{"num_hidden_layers": 16, "hidden_size": 160, "n_experts": 64, "experts_per_token": 3, "d_expert": 128, "d_shared_expert": 0, "hidden_act": "silu", "moe_layers": [2, 3, 4, 5, 6, 7, 8, 9, 10, 11, 12, 13, 14, 15], "router_score": "softmax", "normalize_top_k": true, "routed_scale": 1.0, "balance_loss": 0.000246, "balance_bias": true, "router_cosine_scale": 20.0, "router_bias": true, "init_std_router": 0.0106, "lr_router": 0.000682, "vocab_size": 5221, "norm": "rmsnorm", "norm_eps": 1e-05, "tie_word_embeddings": false, "optimizer": "muon", "learning_rate": 0.00784, "beta1": 0.9, "batch_tokens": [65536, 131072, 196608], "max_seq_len": 1024, "train_tokens": 476500000, "max_steps": 3844, "dataset": "wikipedia_en"}
Below are experts of layer 8 (counted from 0) of a mixture-of-experts language model. Rows are named router (the router's row for the expert), up (a neuron's input weights, with its number) and show model dimensions 0-31. Each number is 128 + 24 x the weight over its row's rms, rounded and kept within 0 to 255.
After each expert's rows: "mostly gets" lists some tokens that are sent to it at least half of the time; "comes after" lists some tokens at least twice as common just before its tokens as in all text. This comes from a sample of Wikipedia text that the model never trained on. Tokens count by the router's weight.

# expert 30
router [134 148 124 143 147  93 113 124 144 159 117 144  85 139  87 117  91 146 109 114 124 151 127 122 135 100 133 173 138 122 102 159]
up0 [126 128 113 111 109 117 147  97 133 148 113 132 119 107  98 102 180 167 151 123 160 177 171 117 161 133 122 140 133 137 108 156]
mostly gets: "201", "202", "198", "197", "195", "196"
comes after: " ", " (", "–", "I", "E", " A"

# expert 3
router [121 146 153 144 145 127 131  99 146 149 163 133 153 159 105 159 126 134  99 123 133 157 142 144  99  79  93 174  89 133 129 152]
up0 [125 119  81 185 145 127 155 138 127 130 130 153 117  76 136 120  97 153 135 110 141  99 148 130 201 139 119 112 106 112 131 138]
mostly gets: " American", " Pal", " English", " adv", " br", " prom"
comes after: " the", " a", " of", " an", " and", " New"

# expert 36
router [107 150 136 162 114 131 119 155 130 129 132 151  82  90 161 154  87 149  58 126 187 161 145 141 145 140 119 157 141 122 129 163]
up0 [132 151  91 153 121 127 139 106 130 129 101 137 135 109 135 103 135 147 133 138 128 130 141 130 101 148 124 146 111 162 127 139]
mostly gets: "000", " sq", " km", "800", " mi", "km"
comes after: ".", "′", "9", "5", "8", "0"

# expert 43
router [163  89 113 164 107 160 143 133  95 187 126 146 121 153 122 148 142 112  76 145 121 109 120 158 146 115 132 164 130 106 112 119]
up0 [ 89  85 161 152 127 166 130 120 144 148 156 155 131 155 136 117 112 133 127 114 188 141 107 129 120 133 117  93 115 133 117 146]
mostly gets: "4", "6", "1", "2", "3", "8"
comes after: " ", "201", "200", "–", "202", "199"

# expert 14
router [158 154 110 162 161 132 130 127 115 135 103  94 136 135 147  86 136 121 185  99 121 133 156  82 148 115 146  62 134 143 127 124]
up0 [148  73 161 119 108 147 137 151 139 143 152 148  83 159 145 141 120 137 162 140 110 161 114 122 125 153  85 151 118 133 121 121]
mostly gets: " is", " are", " out", " play", " won", " met"
comes after: "==", " (", " \"", "===", "\n\n", ".\n\n"

# expert 29
router [138 142 127 141 135 119 126 142 154 170  72  88 149 156 104 129 124 131 115  98 137 118 161 157 109 117 124 123 102 138 165 125]
up0 [146 164 145 137 129 116 124 108 118 108 125 143 137 131 121 139 127 120 156 111 122 126 128 154 119 125 125 134  81 135 124 107]
mostly gets: "ul", " public", "ust", "ru", "ot", " Gre"
comes after: " S", " C", " P", " s", " T", " V"

# expert 37
router [129 178  92 143 139 160 113  80 134 151 105 132 157 116 116 117 133 143 124 123 182 130 130 120 154 122 112 148 119 155 102 149]
up0 [136 111 130 109  93 143 162 187 154 138 141 135 127 119  92 140 123 114 130 116 132 152  96 119 119 101 135 131  66 116 109 157]
mostly gets: " April", " Green", " USA", " Smith", " Brown", " JPL"
comes after: " B", " G", "b", "B", " K", " b"

# expert 62
router [107 127  94 141 101 107 135 135 183 126 172 120 117 124 122 159 137 138 108 116 130 114 145 106 151 134 185  73 107 144  93 116]
up0 [116 134 121 170 120 127 110 138 120 135 138 117  91 105 130 158 150 146 134 141 107  77 117 120 102  96  92 169 123 153 110  66]
mostly gets: "N", " ·", " −", " +", " —", " ISBN"
comes after: "-", " |", " I", "I", " (", " S"

# expert 56
router [107 125 123  89 142 127 130 155 106 123 115 144 120 112 106 140 111 132 147 114  99 165 133 100 142 124 115  96 150 129  85 139]
up0 [ 83 154 111 154 140  99 124  80  87 106 125 131 123 164 131 127 136 131 146 150 146  93 129 161  84 139 138  84  91 145 161  96]
mostly gets: " Ar", " Ch", " Mor", " Don", " ch", " M"
comes after: " the", " of", ",", " and", " in", ":"

# expert 0
router [146 136 151 149 186 170 134 145 146 150  96 173 152 149 113  97 108 108 118 127 118  98 140 113 163 110 150 171 149 163 103 136]
up0 [176 120 149 106 122 158 131 137 119 136 148 126 122 121 123 154 137 129 152 120  81  90 134 113 102  93 149 119  90 165  90 117]
mostly gets: " T", " J", " re", " C", " H", " X"
comes after: " |", ".", ":", "-", "a", ";"

# expert 45
router [134 156 132 127 117 128 133 139 118 147 131 146  90 143 114 103 108 135 134 146 153 132 145 150 120 129 160 200 137 143 127 180]
up0 [144  76 128 129 135 147 123 144 177 154 164 128 159 146  94 123 114 175 131  88 139 150 156 120 150 123  88 119  97 109  56 123]
mostly gets: "196", "195", "28", "191", "197", "30"
comes after: " ", "\n", " (", "–", ")\n", "."

# expert 40
router [107 106 101 145 166 159 138 118  67 113 112 128 116 125 165 136  89 137 145 148 138 135 167 116 119 133 112 114 142 148  93 173]
up0 [117 132  89 143 121 123 134  95 126 153  75 127 163 142 121 139 160 158 113 130  98 108 123 154 117 115 172 130 126 131 140 115]
mostly gets: "ab", " Bar", "ob", " And", " Ab", " Mad"
comes after: " M", " H", "M", " K", " P", " m"